config = dict(
    num_hidden_layers=13,
    hidden_size=128,
    n_experts=32,
    experts_per_token=1,
    d_expert=160,
    d_shared_expert=0,
    hidden_act='swiglu',
    moe_layers=[2, 3, 4, 5, 6, 7, 8, 9, 10, 11, 12],
    router_score='sigmoid',
    normalize_top_k=False,
    routed_scale=2.0,
    balance_loss=0.00114,
    balance_bias=True,
    router_logit_norm=1.0,
    scale_expert_input=True,
    init_std_router=0.00698,
    lr_router=0.000972,
    vocab_size=2048,
    norm='layernorm',
    norm_eps=1e-06,
    tie_word_embeddings=False,
    optimizer='adamw',
    learning_rate=0.00377,
    beta1=0.95,
    beta2=0.99,
    batch_tokens=65536,
    max_seq_len=256,
    train_tokens=217400000,
    max_steps=3318,
    dataset='wikipedia_en',
)
Below are experts of layer 6 (counted from 0) of a mixture-of-experts language model. Rows are named router (the router's row for the expert), gate (a neuron's input weights, with its number), up (a neuron's input weights, with its number) and show model dimensions 0-127. Each number is 50 + 15 x the weight over its row's rms, rounded and kept within 0 to 99.
After each expert's rows: "mostly gets" lists some tokens that are sent to it at least half of the time. This comes from a sample of Wikipedia text that the model never trained on.

# expert 21
router:41 59 45 44 33 58 58 66 41 36 55 61 56 40 36 41 57 15 60 39 68 68 20 48 49 16 41 40 30 77 80 48 54 35 50 61 56 55 54 52 27 80 71 58 58 60 56 68 49 52 63 55 53 55 68 47 46 55 70 55 55 80 53 86 44 51 64 67 69 51 64 70 25 34 46 76 11 58 59 56 48 65 46 57 39 49 65 40 37 49 73 46 35 60 52 40 75 37 60 20 54 32 35 69 30 42 54 61 40 53 58 25 45 52 39 20 62 43 36 34 59 45 44 37 70 15 56 38
gate0:65 49 15 43 77 78 65 55 37 42 54 45 40 43 88 54 90 32 65 37 52 43 48 66 38 42 63 53 51 52 36 45 09 60 38 68 52 36 35 35 58 39 49 69 64 65 43 46 60 11 71 56 56 47 33 60 29 65 64 71 41 51 35 26 44 61 45 59 18 64 31 36 50 43 43 39 77 50 38 82 43 39 49 55 70 83 48 40 44 44 56 75 50 58 60 59 54 50 38 35 29 69 45 72 27 33 68 43 49 59 45 67 45 52 42 54 39 40 66 47 44 70 42 50 38 65 43 55
up0:44 55 57 63 53 54 34 52 38 65 49 40 48 39 38 43 43 36 48 64 39 54 50 46 62 19 71 74 27 66 68 69 52 50 65 35 51 35 55 51 37 48 31 36 47 49 91 09 89 76 52 39 37 58 35 23 63 53 31 18 53 71 54 50 32 61 60 64 52 47 67 52 83 63 31 46 45 36 33 34 69 50 65 65 23 71 34 84 19 63 50 46 51 28 49 61 62 45 57 60 46 41 78 62 65 53 37 47 60 41 47 37 62 51 56 51 22 59 55 54 56 57 70 35 50 46 40 64
gate1:66 54 46 48 66 71 47 39 15 40 32 34 54 68 59 27 44 65 69 61 71 79 48 64 46 58 71 71 66 47 33 16 48 35 38 67 59 54 69 56 53 29 55 58 35 36 53 38 29 53 27 69 46 71 75 55 61 22 56 39 70 52 66 37 28 31 49 53 65 41 14 47 64 73 62 47 64 43 38 45 30 55 54 64 59 82 41 56 34 42 27 68 58 54 63 49 42 60 38 29 53 56 40 52 56 68 47 62 82 54 43 41 31 43 43 49 59 35 83 51 56 77 39 72 38 52 27 41
up1:51 70 28 45 39 46 27 43 47 58 37 39 46 21 28 57 63 56 35 85 37 22 51 52 78 49 61 51 58 52 53 64 38 60 53 24 36 31 31 56 41 53 62 55 58 57 36 60 61 35 80 44 85 38 44 52 47 59 56 63 40 59 42 47 38 46 29 62 41 35 55 28 32 34 69 40 36 46 26 13 58 61 32 50 54 48 50 74 72 46 67 66 53 52 40 44 65 53 90 49 76 36 53 34 48 27 60 79 29 55 47 63 55 45 47 56 41 44 63 93 44 36 76 47 62 33 60 63
gate2:44 55 43 64 44 63 52 42 52 49 47 51 38 18 68 43 60 44 44 59 47 55 84 51 53 48 31 52 45 41 60 13 34 69 51 57 15 42 17 50 46 47 47 45 48 41 36 34 67 68 22 45 34 33 63 45 61 46 32 51 73 53 66 26 44 43 35 78 35 11 33 64 61 54 36 70 29 52 28 57 38 70 59 55 37 45 27 67 41 34 50 69 57 20 64 78 55 54 48 60 68 58 46 61 77 63 44 66 55 52 58 49 58 24 71 48 66 56 77 57 32 30 81 66 55 47 50 52
up2:72 29 49 46 60 38 62 43 57 55 44 49 25 48 73 42 54 35 38 28 55 72 57 51 75 36 38 72 52 31 39 46 30 49 57 64 44 50 41 65 11 58 64 47 49 30 26 52 49 40 24 39 46 72 69 64 51 83 54 77 87 65 30 44 53 46 65 68 35 61 56 45 76 48 42 57 53 44 30 43 24 66 46 59 60 48 39 26 27 29 56 53 48 46 71 59 61 59 61 43 60 25 82 46 30 46 56 80 47 46 38 63 48 24 37 36 56 30 66 39 25 34 44 68 50 47 70 57
gate3:43 55 11 42 36 56 71 24 51 42 48 50 29 53 60 30 67 18 68 48 44 55 53 66 65 41 46 66 51 51 29 61 63 61 57 48 78 40 37 71 84 37 38 66 34 25 60 87 52 48 51 58 60 43 36 04 65 61 58 45 45 76 44 39 57 64 31 59 62 61 29 46 59 53 75 51 66 21 77 55 35 41 50 68 66 76 45 71 49 70 51 43 63 63 62 50 40 28 42 53 35 51 54 55 28 40 28 33 41 33 57 56 51 43 61 65 34 35 58 43 63 39 52 52 21 60 55 61
up3:39 56 55 70 78 62 44 78 49 54 52 20 54 44 46 27 75 19 31 30 37 75 59 61 70 48 63 32 69 71 50 48 61 22 67 47 74 80 38 50 55 27 42 31 26 44 60 62 63 23 49 47 19 55 35 36 31 54 78 57 60 18 48 64 60 40 48 62 46 58 72 62 49 42 33 42 47 52 39 30 53 40 41 51 41 74 57 36 56 53 49 48 41 47 39 59 56 43 52 56 35 46 39 78 79 42 25 15 70 56 57 55 61 52 40 44 68 46 51 39 55 44 31 53 59 77 45 32
mostly gets: "lan", " goal", "[", " success", "^", "os"

# expert 20
router:68 25 25 70 66 57 66 58 73 56 35 70 58 65 73 31 61 38 53 32 35 60 43 55 53 33 76 48 54 30 55 68 34 25 66 64 57 62 41 48 38 52 27 26 40 53 30 24 44 63 71 58 46 39 60 50 28 36 77 25 60 47 50 54 59 65 52 50 31 59 62 27 57 45 29 67 53 44 34 39 34 81 24 60 75 64 57 71 55 36 66 47 40 61 51 39 51 62 25 73 54 38 65 58 86 45 53 37 46 33 28 69 42 42 43 46 39 48 32 45 42 47 56 59 34 60 15 32
gate0:51 60 43 53 52 69 23 48 47 44 43 51 38 41 55 52 32 30 53 25 63 26 37 38 62 54 57 41 59 28 45 48 25 51 57 50 74 63 61 50 57 61 49 82 36 44 46 32 77 61 49 36 25 36 55 48 51 73 62 27 34 77 54 18 42 43 39 60 55 44 99 59 50 54 31 54 46 32 50 61 34 40 43 55 43 50 58 56 64 38 38 88 24 67 62 66 39 59 55 41 26 67 60 29 48 74 40 64 44 44 55 45 56 60 54 56 53 80 69 66 48 18 26 44 25 75 28 50
up0:52 54 61 31 39 39 73 59 14 61 48 42 55 36 42 49 51 48 26 55 49 64 69 54 33 49 43 37 10 57 64 29 52 59 45 51 62 09 50 59 64 21 66 48 47 60 60 52 33 60 40 94 35 52 40 39 44 65 34 52 20 16 54 82 28 50 49 38 53 65 41 53 47 50 53 44 63 47 65 61 47 29 82 50 57 48 30 64 29 65 39 66 57 55 69 46 62 40 50 57 42 63 41 51 50 13 39 51 53 64 36 29 35 66 52 41 63 86 61 41 70 49 59 57 54 41 75 62
gate1:55 45 28 74 51 54 35 01 55 70 53 34 59 72 29 64 27 48 54 49 69 74 55 39 56 81 59 51 68 53 63 37 54 50 48 65 24 58 33 63 58 51 99 49 68 41 41 28 73 36 40 67 59 39 52 35 44 47 51 40 58 49 53 41 41 56 59 29 58 37 34 64 48 54 15 54 70 32 29 49 45 51 55 22 47 57 49 56 40 80 71 37 42 59 60 33 43 56 27 51 55 73 40 52 44 67 29 72 47 36 42 53 50 50 29 42 57 77 31 31 35 53 52 21 59 49 57 42
up1:39 67 30 66 56 30 51 34 57 83 32 45 59 53 13 70 47 53 75 39 46 71 51 34 55 58 43 77 31 60 65 43 93 65 38 75 41 40 55 62 50 36 57 40 71 34 58 40 48 52 69 50 64 62 44 30 48 48 61 89 52 67 46 39 52 57 32 39 41 55 44 57 41 63 39 26 34 71 38 90 54 30 63 30 40 51 57 74 46 47 52 64 25 45 53 49 33 48 61 69 46 52 38 38 62 71 36 57 54 48 56 64 21 31 10 58 56 47 51 44 53 55 25 45 45 34 35 61
gate2:54 53 42 50 37 51 06 50 66 42 51 52 24 62 46 67 45 49 64 54 41 52 51 74 73 61 60 45 56 54 68 65 57 76 35 57 36 70 28 31 27 47 47 51 51 46 38 30 39 76 32 29 65 24 61 49 40 66 36 50 37 87 62 54 78 40 73 44 46 42 32 33 22 75 48 44 57 66 59 50 50 56 47 38 67 67 39 58 47 19 39 62 47 63 51 59 49 64 68 45 19 42 52 55 61 62 41 49 79 28 65 86 32 57 18 38 28 46 23 53 55 57 60 50 63 56 44 52
up2:06 65 55 43 58 53 87 40 51 30 36 37 43 55 65 15 54 38 29 67 57 31 93 54 50 56 65 76 65 60 77 77 48 27 43 58 37 59 54 88 55 61 80 31 57 62 60 85 44 36 53 44 53 53 59 29 36 41 75 62 37 41 37 53 40 39 35 38 55 49 17 60 56 42 36 51 55 39 39 40 49 54 49 42 55 36 91 42 53 61 55 44 53 56 59 37 40 35 32 61 72 57 42 46 62 62 59 66 53 53 65 42 53 52 49 51 73 56 62 44 36 26 39 54 42 48 64 40
gate3:71 52 55 43 58 80 14 39 60 43 47 47 70 53 55 52 53 56 60 37 73 38 73 28 59 41 33 54 63 18 62 63 50 49 70 27 61 30 56 67 56 38 44 52 66 61 45 57 50 61 38 04 48 26 80 82 34 23 33 43 36 63 67 43 54 72 49 65 65 41 47 40 50 57 45 22 63 06 50 66 54 58 26 31 60 44 60 49 68 26 60 58 54 50 50 48 54 48 48 50 53 78 51 58 51 60 48 29 57 51 25 39 31 54 53 57 57 25 41 80 28 34 37 48 51 60 46 50
up3:65 46 65 48 55 90 38 50 60 25 57 55 60 28 52 47 46 58 65 26 43 34 37 39 50 52 56 77 48 25 23 70 50 46 51 46 44 50 78 76 61 44 36 39 57 41 31 23 53 46 84 19 51 50 77 58 59 36 44 47 40 60 68 28 65 51 53 65 62 55 34 39 34 65 49 22 60 23 43 72 52 50 45 41 90 44 34 51 55 31 45 52 67 29 68 37 62 54 56 64 42 55 49 77 40 55 47 62 73 26 44 53 50 65 28 50 50 25 41 76 41 28 63 72 66 42 33 44
mostly gets: " This", " each", " which", " this", "=", " same"

# expert 22
router:50 60 57 59 32 26 28 63 62 48 36 42 55 58 28 44 54 64 62 37 54 61 75 42 35 55 42 69 49 67 49 62 33 60 57 47 50 31 47 75 58 49 63 74 66 77 45 47 10 50 22 65 96 49 29 59 67 36 66 23 49 52 64 69 67 58 60 50 53 49 34 70 59 53 73 54 45 41 50 37 52 58 69 25 75 39 62 31 46 53 52 21 68 21 44 42 38 59 28 51 64 66 49 47 26 42 38 54 23 65 59 71 48 73 21 61 51 27 49 48 43 46 31 39 49 44 47 27
gate0:47 50 38 62 48 56 39 29 42 75 28 57 56 64 49 55 41 51 13 27 66 88 59 51 66 75 48 53 46 54 62 78 59 74 47 36 29 45 37 55 72 65 50 78 35 51 54 65 42 61 45 75 47 63 63 26 59 54 35 57 35 42 40 79 47 67 36 56 53 42 41 36 34 33 58 35 47 42 49 52 27 50 49 44 45 74 58 67 59 38 54 31 48 60 34 63 33 49 61 85 47 39 18 54 56 64 22 51 33 23 46 66 65 76 46 37 35 41 56 59 59 36 71 54 35 68 36 13
up0:55 45 62 51 36 77 46 43 53 25 65 50 43 46 40 35 34 51 62 35 53 33 40 47 18 54 26 62 65 28 50 46 42 53 59 56 36 57 36 31 65 48 55 68 55 22 55 50 44 25 71 49 58 81 47 37 80 48 44 65 67 37 47 31 79 25 38 46 64 67 43 58 39 45 42 64 46 57 33 59 77 51 26 20 78 56 53 63 33 53 35 48 88 73 55 64 66 42 27 46 43 54 67 43 33 53 63 57 47 43 43 56 13 56 28 33 54 29 52 66 89 71 60 43 52 67 52 51
gate1:42 63 47 39 41 64 46 64 55 40 56 53 58 81 50 37 45 30 30 31 50 50 73 62 51 23 15 47 58 49 51 32 38 31 61 69 56 21 56 28 69 53 37 31 64 41 40 59 61 32 52 73 60 62 59 47 42 56 44 44 88 41 52 67 46 50 53 69 67 53 49 55 49 35 39 60 43 30 56 69 33 57 66 22 55 89 28 69 39 42 57 62 78 78 62 41 35 38 72 50 16 56 53 81 42 27 38 53 27 62 34 39 34 28 69 42 73 58 48 50 39 54 50 49 35 46 33 36
up1:39 61 38 36 50 76 24 33 48 62 85 54 38 60 40 44 62 57 20 37 47 74 66 30 31 67 57 32 55 26 67 45 55 36 55 53 33 08 40 41 69 61 57 63 65 36 36 43 41 32 69 42 75 34 69 40 48 48 24 44 40 77 51 55 36 69 68 33 65 50 38 32 63 58 28 70 64 44 43 57 54 49 75 58 71 73 57 62 63 56 44 41 47 68 27 35 36 56 48 64 59 41 41 68 54 53 48 50 53 54 46 47 34 03 52 61 75 45 38 74 38 55 35 44 58 68 38 35
gate2:46 67 49 53 63 65 86 46 49 53 48 47 39 55 44 47 75 80 45 35 33 45 55 76 60 60 18 58 58 48 35 40 24 31 44 76 55 63 39 63 74 49 43 52 31 30 34 32 53 45 60 56 59 97 72 69 36 35 69 38 32 30 53 64 47 52 35 33 43 36 59 62 65 64 54 50 39 57 47 61 57 34 62 35 39 18 39 61 56 60 49 40 45 51 67 40 70 08 78 15 45 47 47 30 55 46 55 35 42 45 39 40 38 61 41 70 45 65 62 60 51 49 43 75 42 36 29 27
up2:51 40 83 44 16 36 39 52 49 18 52 50 51 60 49 77 48 39 50 46 52 51 35 37 46 43 53 51 66 40 83 59 75 70 55 48 61 43 53 58 68 41 59 41 36 58 32 72 76 49 55 56 40 29 42 40 25 66 24 34 31 46 63 21 23 68 60 59 30 84 46 44 44 39 55 47 79 53 71 67 38 33 51 80 45 53 35 58 66 52 57 69 42 30 35 57 42 61 69 77 19 66 47 57 57 32 41 80 45 35 65 49 55 43 54 42 30 48 66 47 39 41 45 40 40 29 59 75
gate3:30 53 68 67 56 43 36 43 39 53 38 48 46 67 47 47 29 56 33 35 67 24 51 37 71 27 63 65 45 51 75 56 43 64 56 31 56 68 56 41 30 66 60 56 38 49 47 17 63 62 63 63 68 65 49 52 70 31 63 75 60 38 67 84 37 39 49 68 62 62 32 44 37 33 53 54 57 54 25 90 49 55 70 46 69 61 60 53 63 49 44 44 34 36 31 33 45 49 52 38 39 65 54 47 55 55 22 19 45 29 42 33 27 42 39 65 08 77 57 35 65 47 66 30 56 72 65 56
up3:57 62 34 23 55 35 33 44 74 59 30 33 45 62 58 59 59 49 63 32 38 47 23 43 64 69 61 40 39 66 62 74 66 31 54 66 90 69 75 73 16 39 58 70 39 64 28 57 68 28 25 44 40 53 58 45 64 65 63 43 23 54 54 38 32 43 42 75 40 35 41 46 55 58 32 35 49 71 58 58 26 36 45 75 42 50 71 56 60 43 46 38 36 72 56 57 38 53 57 61 36 30 43 35 59 54 76 42 14 43 32 47 46 60 48 61 56 52 26 58 46 70 66 64 38 68 44 74
mostly gets: " score", "^{2}", " Un", " no", "N", " more"

# expert 0
router:50 30 62 55 54 47 69 55 29 39 47 37 64 57 37 26 51 35 56 59 32 58 63 51 61 83 51 23 52 72 54 65 51 66 48 50 73 45 55 39 42 49 53 19 63 54 67 64 22 45 59 31 60 32 52 60 53 64 39 49 44 46 49 37 56 57 54 29 58 35 32 69 37 21 87 75 39 63 29 22 48 48 56 64 37 54 64 58 26 46 79 44 52 66 53 60 43 42 41 72 69 34 63 46 70 28 78 49 64 69 55 18 52 56 25 33 39 38 47 39 50 73 70 38 80 22 38 55
gate0:36 47 44 40 21 67 54 51 20 50 43 42 48 45 48 88 73 59 43 53 55 31 65 42 61 59 60 44 41 35 36 20 66 40 36 37 57 85 65 55 84 41 47 60 24 44 52 53 45 46 48 76 40 34 47 61 60 55 61 55 47 40 38 80 52 57 32 33 43 57 65 50 75 57 49 46 32 40 73 47 35 36 66 56 36 29 68 45 44 43 62 53 42 31 70 22 59 37 53 55 63 44 46 06 38 44 59 74 38 59 46 60 47 58 93 60 78 54 61 65 38 51 27 75 37 60 63 47
up0:68 70 36 59 51 18 28 44 38 63 78 60 53 72 80 35 49 35 72 51 79 64 52 46 57 27 45 44 41 55 59 63 49 42 75 82 46 10 49 60 49 55 55 65 39 44 58 49 51 22 45 65 58 66 51 66 55 23 30 36 32 66 49 19 14 40 48 72 44 21 46 71 53 52 50 60 55 13 36 48 48 55 59 48 34 51 40 45 54 47 42 44 49 26 49 55 59 56 42 18 62 70 68 47 46 52 50 80 17 43 40 65 45 44 51 67 42 51 53 59 60 71 49 48 53 56 40 73
gate1:36 48 79 53 71 67 54 57 37 44 76 43 47 36 26 55 71 82 54 63 49 58 44 61 75 42 42 55 62 47 37 66 28 45 20 17 41 58 47 49 38 44 42 51 52 45 47 41 42 53 34 34 47 71 31 32 45 49 63 61 65 40 49 34 23 40 63 62 70 65 28 66 41 51 57 00 49 34 55 29 22 69 53 49 44 64 32 53 55 28 38 63 25 52 56 77 65 56 69 44 26 60 57 47 56 55 54 76 63 47 59 40 59 38 50 66 47 61 52 58 65 39 35 59 73 42 85 25
up1:36 53 66 62 50 72 42 31 25 33 72 52 57 60 33 68 66 30 67 35 23 49 48 74 47 28 77 60 73 48 64 48 45 50 65 39 40 37 73 52 49 37 75 24 44 56 39 46 53 51 51 41 62 70 48 46 31 37 54 39 35 49 61 64 73 37 44 55 64 72 56 65 46 55 59 31 54 54 31 19 82 39 74 53 65 65 55 48 29 71 46 36 40 30 42 47 26 37 79 56 28 62 41 65 58 29 33 54 50 58 39 54 40 50 31 75 67 44 52 24 37 23 33 27 55 54 63 78
gate2:58 76 56 43 26 32 45 61 19 51 37 64 38 55 67 44 58 38 44 43 70 47 41 20 18 68 51 27 46 53 48 48 57 43 86 63 63 51 53 43 57 24 58 43 51 79 57 37 51 51 18 61 38 72 58 63 20 61 30 46 49 65 39 62 77 75 23 45 66 15 68 69 50 21 58 84 15 52 70 57 38 76 45 47 39 57 26 44 44 55 35 51 73 55 53 56 39 48 72 60 52 58 54 65 45 50 47 36 48 63 32 45 36 61 58 52 50 49 39 33 51 57 63 42 39 42 65 38
up2:55 45 43 55 41 48 68 53 64 54 57 35 39 68 37 51 50 58 12 43 30 70 51 54 32 43 50 71 76 60 45 81 56 50 40 36 51 53 47 56 30 63 49 56 86 41 65 77 65 43 74 56 52 36 20 49 36 50 68 45 42 42 33 50 19 69 73 35 77 45 65 39 15 44 58 47 36 38 37 65 74 72 27 38 58 48 52 81 52 55 50 71 59 51 34 43 63 55 65 58 55 41 44 32 44 54 43 48 74 56 13 59 31 36 36 66 59 33 46 32 41 56 42 25 36 26 74 43
gate3:48 43 62 17 38 64 51 58 48 26 52 31 43 22 31 80 84 77 56 68 66 53 41 27 48 57 42 40 31 49 26 66 34 59 09 55 62 52 65 51 50 39 59 66 31 32 47 57 53 71 39 46 44 56 47 63 90 53 65 43 45 72 26 65 50 51 44 66 50 79 52 55 38 29 57 58 50 70 22 47 49 48 69 78 54 79 41 57 48 38 52 48 32 29 60 49 69 57 77 51 55 40 46 52 33 61 34 84 35 42 31 49 51 55 61 53 43 41 64 49 62 35 50 63 56 41 67 29
up3:51 28 55 15 50 48 61 09 49 49 46 40 50 37 53 72 52 76 69 56 35 63 29 76 50 39 47 39 40 38 60 74 63 53 39 69 49 47 42 32 43 53 64 20 67 44 57 50 63 84 40 59 41 57 54 37 57 59 50 57 60 51 47 73 51 58 61 62 67 82 55 33 56 44 66 55 54 75 65 38 32 49 58 34 36 77 19 65 54 20 43 32 40 29 66 52 64 65 64 30 39 40 46 61 50 40 43 64 54 43 39 65 52 10 39 56 62 61 77 72 41 21 35 46 56 44 33 28
mostly gets: " Minister", " Party", " Republic", "ology", " Association", " Force"

# expert 5
router:43 57 49 49 65 36 66 51 49 40 42 55 32 26 67 30 44 46 63 46 52 65 26 37 47 53 52 65 37 64 60 65 67 55 66 35 64 43 35 43 41 55 28 32 74 53 68 84 39 48 59 50 46 36 48 48 44 61 37 41 33 68 29 49 69 38 57 42 49 52 39 53 53 25 45 67 27 70 43 58 73 30 31 50 37 51 73 41 19 68 72 32 79 65 30 55 38 49 67 21 95 29 59 30 46 29 83 57 41 71 59 44 33 47 66 30 46 31 46 33 65 57 59 49 52 33 55 80
gate0:94 71 79 71 50 59 38 61 58 64 58 43 45 44 39 51 60 40 53 73 40 35 29 52 57 55 50 70 67 56 54 35 46 32 31 57 42 56 43 62 35 62 25 53 28 64 31 68 30 49 36 65 31 65 61 43 56 40 59 37 48 67 50 60 38 48 30 52 60 57 32 60 43 45 55 16 65 70 31 50 48 49 44 62 62 21 49 50 59 23 11 49 43 55 35 29 41 44 42 84 19 76 36 58 53 76 59 42 25 48 45 28 52 52 44 59 58 78 68 76 56 57 32 74 38 50 43 54
up0:45 41 36 55 80 68 30 36 46 47 26 75 49 57 67 60 46 54 37 17 44 57 55 40 66 53 71 32 54 50 33 73 27 53 69 39 44 67 49 38 62 59 63 44 47 28 60 31 70 56 64 73 76 54 49 33 28 54 37 44 65 47 80 46 30 40 46 37 60 42 67 48 51 35 60 45 59 31 49 65 23 55 47 54 53 49 68 45 72 46 50 45 74 47 66 24 65 85 47 52 43 16 29 56 61 31 69 59 54 28 55 78 51 75 25 39 31 34 65 49 38 50 71 38 27 47 56 29
gate1:60 54 56 43 65 48 43 75 34 63 72 31 45 61 50 76 52 64 54 41 60 47 56 53 51 25 50 37 59 38 41 29 49 54 60 65 17 33 71 26 52 59 47 63 61 74 48 28 53 70 29 79 54 59 53 39 41 66 71 37 31 77 43 40 26 76 43 47 70 38 59 29 48 63 45 34 44 32 48 59 22 69 64 58 50 19 62 39 65 39 51 50 23 21 39 67 63 61 56 55 32 53 26 33 20 79 29 64 39 49 73 68 50 38 46 64 49 43 58 66 40 39 54 54 41 24 70 46
up1:47 01 66 76 34 38 62 53 36 45 24 84 58 43 58 48 43 74 52 55 26 41 66 65 86 38 53 30 89 40 41 78 63 58 49 44 62 60 60 50 52 79 45 51 74 69 56 56 53 55 40 48 38 57 45 68 53 40 25 68 27 29 53 72 64 47 51 52 43 38 40 37 48 35 48 24 70 30 63 55 44 35 57 33 50 47 52 24 43 52 34 64 41 58 67 63 34 68 35 73 69 47 30 46 43 30 76 37 38 61 49 59 37 39 45 73 52 51 47 64 41 29 52 65 39 53 39 44
gate2:61 34 39 45 37 58 60 41 63 49 64 67 48 65 71 48 34 53 07 44 49 22 55 44 42 46 66 68 61 55 48 49 54 64 45 64 43 52 37 32 49 57 27 61 63 48 82 39 66 47 56 56 52 83 73 57 61 39 45 55 56 58 69 51 30 74 58 35 35 62 55 27 53 53 87 32 32 14 37 35 29 57 54 49 42 77 43 83 59 01 22 62 47 61 50 46 52 37 70 60 38 35 48 72 35 47 46 38 43 48 47 80 70 52 62 30 40 66 70 36 50 40 41 48 51 45 37 51
up2:49 54 54 50 56 49 55 60 11 60 54 57 39 28 26 77 63 38 46 60 29 70 61 29 45 40 62 58 55 80 27 72 58 60 58 85 33 46 60 66 51 86 19 35 36 36 54 24 37 77 45 54 53 37 50 46 56 39 74 49 38 70 37 49 19 47 54 63 56 64 86 37 55 52 55 52 52 64 65 64 55 33 46 73 55 44 61 42 25 37 55 62 24 63 46 18 29 30 72 40 48 44 30 40 49 42 41 55 37 47 37 48 48 44 60 44 70 74 64 45 40 43 54 64 78 57 62 51
gate3:54 73 44 80 18 11 45 67 29 52 57 53 55 64 37 34 55 62 60 36 36 29 49 34 44 32 42 71 38 29 69 34 65 79 29 47 26 40 49 63 62 58 49 58 70 44 65 27 47 47 42 44 33 62 40 50 50 43 75 59 52 58 56 39 47 91 30 59 59 55 53 45 53 42 62 48 58 63 58 24 59 72 52 61 37 62 32 39 68 60 36 95 52 49 53 41 50 47 44 51 37 47 29 37 39 24 36 69 34 60 49 60 74 33 66 66 36 46 65 68 31 13 51 45 49 51 38 63
up3:66 68 49 45 27 27 37 37 40 20 20 55 71 65 39 54 33 78 54 70 54 63 58 26 50 37 53 56 22 52 55 56 63 50 72 54 31 68 58 55 77 51 70 59 29 50 52 46 47 61 68 54 29 64 52 47 50 38 52 41 42 65 47 51 42 73 37 32 39 22 76 60 62 63 73 64 73 47 38 62 68 39 36 31 41 55 54 44 40 63 55 71 49 42 19 39 49 64 51 60 32 87 39 30 24 68 70 71 35 51 67 62 35 54 55 46 37 39 62 53 32 23 51 50 58 28 21 61
mostly gets: " Pa", " Gra", " Ex", " Bar", " Bur", " Ta"

# expert 12
router:50 72 46 26 62 57 46 53 41 34 39 66 29 25 31 51 66 51 53 40 53 71 49 39 46 55 40 76 42 76 26 59 55 64 45 36 59 42 44 48 49 32 00 27 56 48 36 81 53 52 50 45 34 31 65 46 58 83 44 60 34 65 30 46 65 45 60 32 38 74 57 37 41 55 30 60 40 59 43 66 64 76 62 54 51 31 73 51 51 48 70 50 57 61 66 44 38 33 63 54 79 22 48 53 57 30 77 84 44 64 45 58 36 58 37 47 58 22 25 62 66 38 41 56 48 39 32 69
gate0:77 42 44 47 42 37 62 55 68 24 79 70 77 70 38 39 62 36 65 49 60 34 47 48 68 28 58 39 75 47 57 68 48 48 50 51 38 49 55 53 22 54 42 90 60 39 35 44 64 71 47 66 47 43 43 38 45 24 74 44 35 47 43 36 77 73 48 52 47 29 71 38 30 53 41 47 81 52 61 47 28 50 27 65 34 49 20 26 50 42 54 77 31 49 69 31 52 33 73 61 50 51 67 43 51 48 31 70 37 40 41 42 57 50 62 72 32 55 45 55 71 33 55 61 73 33 31 24
up0:53 68 35 41 74 66 28 57 20 46 42 46 36 79 51 50 59 32 76 52 42 18 47 38 50 50 59 59 53 49 38 60 50 54 54 33 54 45 56 50 41 55 46 45 71 35 52 54 43 31 23 26 46 48 24 76 71 38 37 57 51 52 42 42 60 56 47 43 71 63 54 36 39 37 48 69 45 47 80 48 64 49 48 66 26 72 39 38 27 34 73 28 54 50 38 36 54 69 48 11 47 67 75 42 74 82 40 64 55 40 71 47 53 35 87 58 77 71 46 19 63 63 63 71 56 47 47 48
gate1:67 49 48 43 40 39 21 31 61 59 50 45 42 62 63 39 50 41 66 58 59 94 39 68 39 81 57 61 32 35 64 23 48 29 52 49 34 66 38 51 56 46 66 66 42 32 39 61 71 53 77 72 58 69 28 35 24 32 62 71 31 45 80 35 32 47 50 21 54 30 52 39 54 59 61 50 82 52 61 63 31 57 75 72 44 62 72 34 51 39 65 51 42 45 66 50 67 31 66 63 47 33 45 61 56 44 66 45 61 53 59 37 28 41 61 16 44 41 65 48 35 40 54 28 40 32 58 65
up1:75 66 55 37 82 47 23 56 63 47 33 56 02 38 47 48 54 38 77 20 53 60 46 45 48 18 35 54 26 70 37 41 43 53 47 22 56 56 48 33 66 71 36 20 33 52 22 48 52 59 61 41 49 37 49 48 59 67 55 52 68 59 67 61 70 58 49 59 63 60 62 57 69 11 49 61 34 52 50 33 50 45 53 32 64 48 54 26 76 53 68 48 37 37 38 40 43 46 49 55 53 49 60 36 58 46 64 65 54 37 74 48 29 62 59 86 38 56 49 43 73 45 68 52 82 32 69 51
gate2:71 60 41 40 59 35 45 82 41 48 44 25 69 28 40 77 27 43 48 21 33 46 26 59 65 42 24 49 38 39 41 37 47 62 35 41 46 42 52 50 37 61 36 45 58 55 55 67 53 16 36 30 54 53 68 67 50 44 54 53 48 44 75 34 66 61 68 47 37 39 49 48 22 74 57 15 43 48 44 61 55 47 68 54 44 55 43 54 81 48 29 74 57 49 78 62 29 37 69 79 50 45 18 52 69 55 40 61 36 46 45 64 41 74 56 90 59 42 48 65 49 82 57 41 40 36 48 39
up2:42 40 38 33 50 38 36 52 20 51 77 36 42 46 39 54 57 39 66 38 24 43 32 48 47 50 70 55 43 61 28 35 57 45 78 37 39 62 50 47 56 72 24 29 53 62 63 54 21 55 51 55 36 70 60 60 20 48 62 58 09 50 54 48 55 53 61 62 52 66 56 53 28 25 84 54 76 50 27 79 17 49 94 50 36 39 42 47 28 57 48 79 70 40 78 42 43 51 56 55 49 47 31 60 77 58 64 53 35 47 43 64 55 77 60 51 71 60 50 39 51 52 39 48 35 53 38 49
gate3:52 31 44 58 56 61 47 38 52 53 45 79 41 83 51 51 48 70 58 28 51 57 35 39 52 77 82 39 46 59 37 46 52 35 69 68 32 75 63 44 79 38 45 46 46 52 32 46 67 74 65 71 63 35 55 51 73 43 70 53 40 72 39 20 68 62 25 48 65 36 54 45 45 52 62 53 73 57 30 29 53 50 74 44 39 39 38 50 72 39 58 58 23 54 36 36 49 61 50 33 70 28 31 41 78 44 35 42 78 29 41 50 63 25 41 36 39 43 25 60 72 57 82 45 33 39 32 40
up3:41 64 44 47 34 43 69 69 47 23 55 66 60 63 54 44 57 10 55 55 66 42 59 60 56 30 45 29 72 67 45 37 41 56 31 30 62 59 30 23 68 70 47 77 38 40 40 44 24 41 20 34 54 46 48 72 34 60 33 47 70 45 59 45 42 61 70 56 50 46 39 66 69 93 22 45 50 51 60 32 54 77 36 55 56 60 37 50 32 55 36 51 59 43 31 63 68 40 43 47 33 66 59 76 49 48 63 46 05 58 37 56 51 44 36 40 75 34 30 36 56 70 56 61 59 67 36 63
mostly gets: " (18", " (19", "с", "American", " debut", " professional"